config = dict(
    hidden_size=512,
    n_experts=20,
    experts_per_token=2,
    d_expert=144,
    moe_layers=[2, 3, 4, 5, 6, 7, 8, 9, 10, 11, 12],
    init_std_router=0.0129,
    num_attention_heads=8,
    vocab_size=32768,
    norm_place='peri',
    qk_norm=False,
    optimizer='muon_variant',
    batch_tokens=131072,
    doc_mask=False,
    train_tokens=613600000,
    dataset='wikipedia_en',
)
Below are experts of layer 4 (counted from 0) of a mixture-of-experts language model. Rows are named router (the router's row for the expert), gate (a neuron's input weights, with its number), up (a neuron's input weights, with its number) and show model dimensions 0-127. Each number is 500 + 25 x the weight over its row's rms, rounded and kept within 0 to 999. Numbers have three digits each.
After each expert's rows: "comes after" lists some tokens at least twice as common just before its tokens as in all text. This comes from a sample of Wikipedia text that the model never trained on. Tokens count by the router's weight.

# expert 12
router:502492439526534513483499502581506514531472395512546546478485496497469523488481482492501446512477476488524450457499474533485489498496476512512514468514505509506460488474566508506520521520504503500525501494498530506502509498470455528519486514468493476489527499478527465503503508489500519532537513506521505517488499495499460498522522527553476470482494490516494537509473511518516502498515
gate0:495521495534555501513493516475542492411499439454518493483463532509485449504501471479464521489529514507502478508471471528500510512494488492459497495494496476496454517509484514516510526518537488499530499470448526487523517458503469514515537535485463504490516489515501499492457504510520484496513519479535535474486474476469524489520502497490497479471469503525530511523481535505550510518486
up0:542500521495513511505518517472500504529539476481478480495505505501458452514508514503480518489554505495526554476529441518493496527481489477495535500512491501461493495497486470508512490535495450538490529473474490498477463510499507462465483534526496521502474511490480540465464503513504501530499484464486438513446485490445469516504463514510479478515525500499492479487522502489456511523517
gate1:500498527463483459501509484492501530528481504487530514498521464510523497493485499468532497479437489532495526506489489484494479528535506532506496501510510565530480491474519531530490537529490499531513523515492477472496502487468506493485502518482455497506497499525495504494504500472507509537479497510514518527576527500480499537529498473521559536457492519482525502505475465448495487490517
up1:473490515487481421516514501499512480448476521470498480479451443479499473481478468511483471492475506538486528518462509511517523543499513487532498497499480498502500475515503486474438487543534462522486555485500484499488461496530498473476476542506483473547515478474483527477508494480509520514545548469507516543477487475503494485523537508510475510499456523473510434498507491539532496478495
gate2:517487515518513536449481504500459502471519499516506483502531533536509503512504519482478515491556511464511479502508493495572488493466520495498481499528482491533515474487492502482482522451453496489486507532457514496485512449491460484496513445496499496501536528527492522538513448511501507528540536533477494554511503505467513511504444494460494543502522498512522541425520519508478477466496
up2:535538434483480516535558514511544480507508477536472528513554486519515513482456513472494484467459511459542483499486501469506508519476499560512485502524492506513461462524476480490516518484506471512507505506525508455505474513472544498432489487507483463529505518501568521469507477504461499466501513493521519503518467521519527494440461524505516482507545489464498543482518460496545568504474
comes after: " ", "20", "19", " was", "–", "18"

# expert 13
router:540504493487483475481531456544528480531480453516550502511496492478495511436510505512470447505495503476493505459489517539462522480458491487484512490461529516516527504465521462476500506470486519514491447512495504516473560471490466513496487480542508538491511474490543473505505502488458467530523504505513489514476468482508476494539475501496499504483496511467525477515541498543460510498503
gate0:496525509511502513489494536484525500481463492470573502482476489502510532487532498501485498519527445509513547546435493545540497505529556512524489504495515522493488490560490468495466515526503494505499494546462553474505543485514494534515521468527470484445476490486549494527500507491539458492545510500507531549539467498491498498483497507523529503526513513505524487491462481509440505532538
up0:517524485482511463532456508508492495496518498552503514497506511519520493513527492483497534528453532489482441548497467489479520477475502514484525479497494497479491489507517521501550476494508468468514524547530525458459453498549477443464434549447523494499504539503537471532476529490512510491527522493500498481512443510495502502475483483482469501527489509550510503557476497483496515515465
gate1:529529518501518489507519551523568523515502464510479481534509508521497483578477526526532475529477474475455457510506510497515478481520493503503521542475453501506483534478505505525499551501453482539540539507478524482503518489470527521461509443508497513503504507545526467532520474521506533513478494497493509492522500483475515531488485539495530507525421509493501450476483536482505497437509
up1:509487514510498529526482515533462512480499484496476482519524514507504492488521489516465496469499542481497503471520510469509534560523482506485527472543512548499473471461497463478513505484514539493508490477517510532481458493534474480500471454492468462544482508502461522549477423486535491508491516471507504500519491501498469495530476531528500489498503536486493506493482421515492514512584
gate2:513479510493461500542544488509503503506481493478492513501457523500469458522496511512481482498485514526537511486501508490517523528519528494457529494452516520525500532469468526469499523450529496492497466530518530550541535531489497490498510511562521496517493514493538504499512470482477521465507469474479513458471482488511501483507520557490503512526504483515530446496508469490502509492446
up2:525545497485502507537513463512498521499511530506494488452494482509486503469528510509530487450551493505508473492536481536465453517508469557514482539427484501491465509508506480525491506511508524459520490476505483481487564495501501505450474467508489490501466438496509484528505478471498502501474491555506458506496458490487523503518439502459511479503483507497517451513532499507525522471474
comes after: "0", ")", "1", "2", " —", "3"

# expert 6
router:553481461493524481506557476505507523509518488513487473518496516491492495464503469519493487522534507433538446551522489547472489471472486516512502473483499475532522493510545497495502472483479535463503492498553510499470529511509471522531513475527539515486528498492532488514516454496509519523515519476509470532503506469512482500518509524564482477450480519487521516517497481537503517520551
gate0:528522521534521515507508544503511500500496477466534544477492486503474476502476540485539467543499526475508536514456478490481454480499520540495504533511524514536538488516457520505428440493521546500560477526503469490494530504479456512514476466496484438483483479492531528497458514474488506513471504503498508462519526526515488487502501499492490483501492514516486531516497509498437522506476
up0:484499505500479535528524524476512501492517473558509536476512513477512513484532498488500477478505526536538493482555468490534536506512492524461493485545519477445506512510528510476525478513542494516487453473540517513507471517533508545497485504434515483502520449503489487511476526519523468497471524465529517498468512526477495515512525535505515518542471462556555489485460490534557528468508
gate1:516499527512499512472506497502514496519514536478455471547520567486502477533492502503495468514578521484535475518529522542489489471527469459535442466505475549497500546502471540486491458505506505521499496488477476497480503536534467542487508511479492494453524526493518503520501451513549522502533507454485509509492512477495452537518510486506507510517520490484539523460547501469543497485513
up1:478480539492523511518494523517509488515486494489535490471473472471486518504497522479496518514509487484496531469484498475479477528498504481526537503491506466515474470499537466523515523531508520471510527496492504488492514537478522486478479502532461445476505500505452498468520475484487557542453457493529530507493490500513549498523537518537580509474500501544535490473497482496497514554516
gate2:545538471507487512551524526475522514513478481481509500521513471499462517520525495558519481518513529483556481503487507531497437521510506504456530506484533486533508502473533484480439481500476511489474486505495476518503504505526487518513564523539493525520470497494489506511481510495498522532529519469517520513490515459498459544494480534547463483524482467530526537538504471523512485485504
up2:518528433525459462516545490493501517495524498506482501511461522507462528490501459485468498500495530484509476506483460505494461518490521491498496475478499504510547546516537502480531477473524524510492512480518429512494505499478514474498461512529476506513490448498483515528551497499514485549538488519507486502488510490515482508446513523519515507532474514470541495490524457497523525519516
comes after: " the", " a", " and", " to", " of", "'s"

# expert 15
router:494482496506508513492513506533486491489471512554529515503499523459521491480512452514409445520474483508470464525495499486518486473529529493497465496486513550510445537491540467497522515469521509482512482539504499550530506499515475492515501525439501459499485496510503496481521503469483521497528491511476512542509462532485449483509482571499558498508504533475481497504468484495485475511517
gate0:511540475505492454555543539518492475486463502506510518468514510514517485466478518524421515473458513507486465545481471503497534503521520507472498502509505527554494554492474508467527507534485496510479519541481477539502528479535495503490505490485492502527503515462514508549495517473490514528499515489463505494490527521509497475499529486523509470526461488461500492527484521471488503527487
up0:462485498524522549455540489496499536492499516523516475482469480509513512531474478449482453491536498514547471509560517458488520515501507449528507502538466488473548524489481483529528518471486498479495508499483466513484475514485496530529480448511516509466512526496503493459511520517501490523510518484514488465508481508539466510521507493507530530526500520528543473519524471517489509458515
gate1:500535499471538479538465538504488520484546499508476483515538499527511505521476512529486493497507449468506528507465515515459491496467528505490506537499492492459481529454476481524537462514512482478532505494519521497476493504510484526493518514468469525482512521478442496465480475514512505518508500514499556507473462509516491502499491476470551481483520568480518477515512465467495490471485
up1:479471525486514529539525527482495507519403485530519476519553498497485544526469502474505522527499474445477518501497486440481491499514527474512505510513561492506473511494476546521483473505432507463475461496494530497504487550492499496481458531533491515514504496521518487512466521507495533491532562531498504470488465517554484512504482509516520496529492492501499487491492526445468443580484
gate2:481494510511519476498506557500500481463507518544547467524535523494499497504472497520479470516499493485511500455477468516520514528477503506511459482494526477442494530497510493470515501439507478533483500534520548498519508499488527491489482539512479495550502493500534469507514479437503478474493518474489503501494501501500521456442419477534503451496532543527477486470501484466504505510513
up2:522502450500521479513529498527509495506492500513495529448517459504460491491542487455481493501483514500500531484511483503479523526495509506508514518496539493494468527520488520506498520534481523461506515502507493506480536511520502496479516514514485525559514506519493492529508509481504549496519504563516463502494505498457473515500512492520546508440499474487479485457504469446537466520553
comes after: " the", " of", " The", " a", "'s", "The"

# expert 16
router:563529521544555498495464501488456465486508498520501502518480494504498546494467472568499442506488523494524549505497472512486476505493540517511466475484541502493492529492517478484530510501526482497511475481496512506505501492483466511508447493478502495497474422511484481496526488488490472526510442508498552515501483485514457510506500504496482456457521534498491550507503539537490455543511
gate0:526516490477470471501494502453492498453502495491457490519490466463496469522512496505498452465505517441530501534483487513500494453486496504514527484479489486512520488509498510473496493513502491508562519529463507527497501468555483542483486500487514475524502527477524477465446507469477497479456497525534486499477500475507478531474487540518527568472514542477555531474474524464506523525493
up0:527534498522502515509497499471481505547500472477496550499476523475470465475506535463497535522462453494469498440498526577472522527487508478458506494503485477465463501493500506501551516494525457519514520463493526508530539533511484486482505510535474498515479542505500509502485501456522513454536465492500491518500486470488506479470512494482507440492519486478491582475507508473466527530440
gate1:471432445554487547509507519509492529513472503518479472545499490533533512541514477520506554464456546513517480507504540518506495513516515519499494490488477500519517502505491520502546456460525507514511497534455497441485512480523509498529541445517502471526502483501527455514466484544468515471513499479501513496497447492473486487479462504493513490495509488493514471528523512508513521525546
up1:481488486536517497516542528502497528504471470570502474479528496505468519486482465526513524453478484525508521506472474419494454517492535453507467511486463478530506512493536506522517526508494490490506516513474510491460456471466544495476501489497520501518448516467502495495479477561533515519509505485510523488496492480516539484565505519465523471483537470473545536471453512490490500442517
gate2:549511478544511490505514501477520491504514530520527482520487455473543507472507452511512528507484521537499482504503521485507514530549528504525527489454489509544516513560470495518474487481522511503552512473498508528481512516495463509537522472491476484502523502464510509519520474501465519492484489497519548456487512459502417468495483541470508485513503462475462503506494517501522477475508
up2:516543488558501465535453501479502533477501537506529502462512521541508475484528502491451518482487475468473513521490515551493528501509502553447490557483485523510516515500490536509528518468521549449493474530479505486456524493521514465471526528459503473495456480507532470475467490509554526459489479504509489484521521530503531479462503501498485515490480462507520533470489484482479489481493
comes after: "-", "\n\n", ":", "|", "0", " such"

# expert 17
router:459474479536499440399480475525511511534479485538491488534464552517508477510507528517493523517429486462524517500498471521511501498509521488538462484519523522504489499506536486530510485486514477477520520516492526542425518451468443534489471484484516492515507473506484499479518483465467499505494500504476542525463495508490527500548495493505554437495542503446556542506502485518486471483516
gate0:460496492495508524477483527510527511509505474499507464508519488481511499457488522494507500532516493495503494474494482496492501490543506525508531499467531434468530467522485495495487479503508456475499514519488487483465511469518497536533525490525531511549532492511507494500481513523517513465518483478472490490495486518483486498482541523480479496486499505499527487482514469507510475484496
up0:476500507523485497446498502447513470559475480485537498535518472468504509501500517484493506499496531471495456497498503479502481463473486502484486512551478493517477510520516505492531477502547518508521501511466477497483542488509493516469490461449500490548472505531502524499523474506530518500506458504480486460552473486479497480521519471496511510525476515471538511467525509488452491517493
gate1:513500496528496565501493502506472502522485516521522516510506542508495497520536506522515481507500509472497536456520486467503501535481489528456498496517502516544498513523513497488495462463463476486506498505462488476485534525465504517477478517507459496501535520512490488528490494486503545519507504474523456512500460510503506507490509497491513501519505490417493520475521490543561478497545
up1:500499501492505487513501523531525491516516459504511493532452523534475470452510512515478501461487531492483548485500497475523522458467494481546514497508497496483468492514521498518540522475496523493466501504481462548461517507537504516481493497483485493517515516491475512431510469512488508518525493493521465486523534496520460497454515482469476501490519491510485529472493498518501458543518
gate2:484548492486489509546532497490513509516481491513480479540487498450489481551494490519481487490475540480508504483499548499492514483553497529501496466454494467473548522493480534508531475485543500483497510505497489497547493507532509488543507495505535503474545514480509483488520531480453559522508500480545512487531510476524492470487513500534486499527474514470484503471493551544511527482500
up2:555533472534487530450496508462510503486492483481491503443480451498472502502502533487518506508513529490534472477515486495491485491484541461474514509549509513525538504507488554526456505524486507530481499517525465492483513506521480488564570492508484492504524496521498531545488535523466478453484506503470520529536533538474532511491469503491464512518520506464466549541474473556462485499472
comes after: " of", " in", ".", " to", " for", " on"

# expert 1
router:457523493478517500437511456482496516534555495494531514499523511512483509496506459527472449509470511505484505483497444552522516517458443500553521516514513511512486528484520522477524515501473507462563443482526480531502486467490499508512458511502477498496485484487467484521494514512525481567555479525507531521518455473484483506519472464531491484492553501507512501489473515539524516533503
gate0:568475477516527501506497483467496543527504488528531523446496471492500497441457496572470505468484481461508469502518522505523512492492479481535531500504545545431479527492481493520546496480467520511477495495503499495510507529518468461466527497519508495511528522528466535479458506539502502494497499526501502513505505483502524505512493478478496512524484498471523456490510487506496518471494
up0:474517493529481545523477463496483484460516523550518470536495485533525509469504493421496452496564508504533475503455539553461511495482471456483477513448493512527563484514527472516496538484523508549478517553480500504473511511492499491494480474513479520525516515459486511535488517484491482463504510510509500448475524413470507517493507470484534484539531503490462507476477517504470521520475
gate1:507505485472480543522529477479529516514519540506493509467475460468505521510514481537471516500458492499455502492507470513558462478479476537462533492508486513507521503521498469515523483562459489491506465514483484499477568465527499528489474479531564491465532466516504523524484473497501486479482493503507505457530554525515524494472478480488500483509501474556463513529498489496491483487494
up1:489485472472507524518481528502520498514524464555515538469526484457500515515524536446496503497464459457523464481505465480535507531495496521540516480532456484491493464507518444488510455548481487474454512496530454496505509492479501540464512537492470505488484473507467488496542478526441524501523474523486547481541463481502480516500494504522507490512479497501491511501512506515543505506522
gate2:478446531516501504509449507474524465493484555516525518525490492529499544515546480493540524536536492529553486462458516494475466531447492495534492484533530500507463508479535486485474487529461495544482483474545445493495481499493527492486462495509525466470508505475505534501530464510517481482525507519501481532511476537508535460500481511475554508497496451516493459521467504481484489464482
up2:447493509533549486453487482516456482513491491510478512518527522561495539528528470513523499499472513485521492561498509493500487517520504500484504493490478498480518511583528476543536487438506521522454533510510463510518491516497495513525532487471505500477502521529500460464510481505499503502465520492516532445500486496442499466526553464485504506506498521497509479516479513491497514474470
comes after: " |", " ", "|", " in", ";", ":"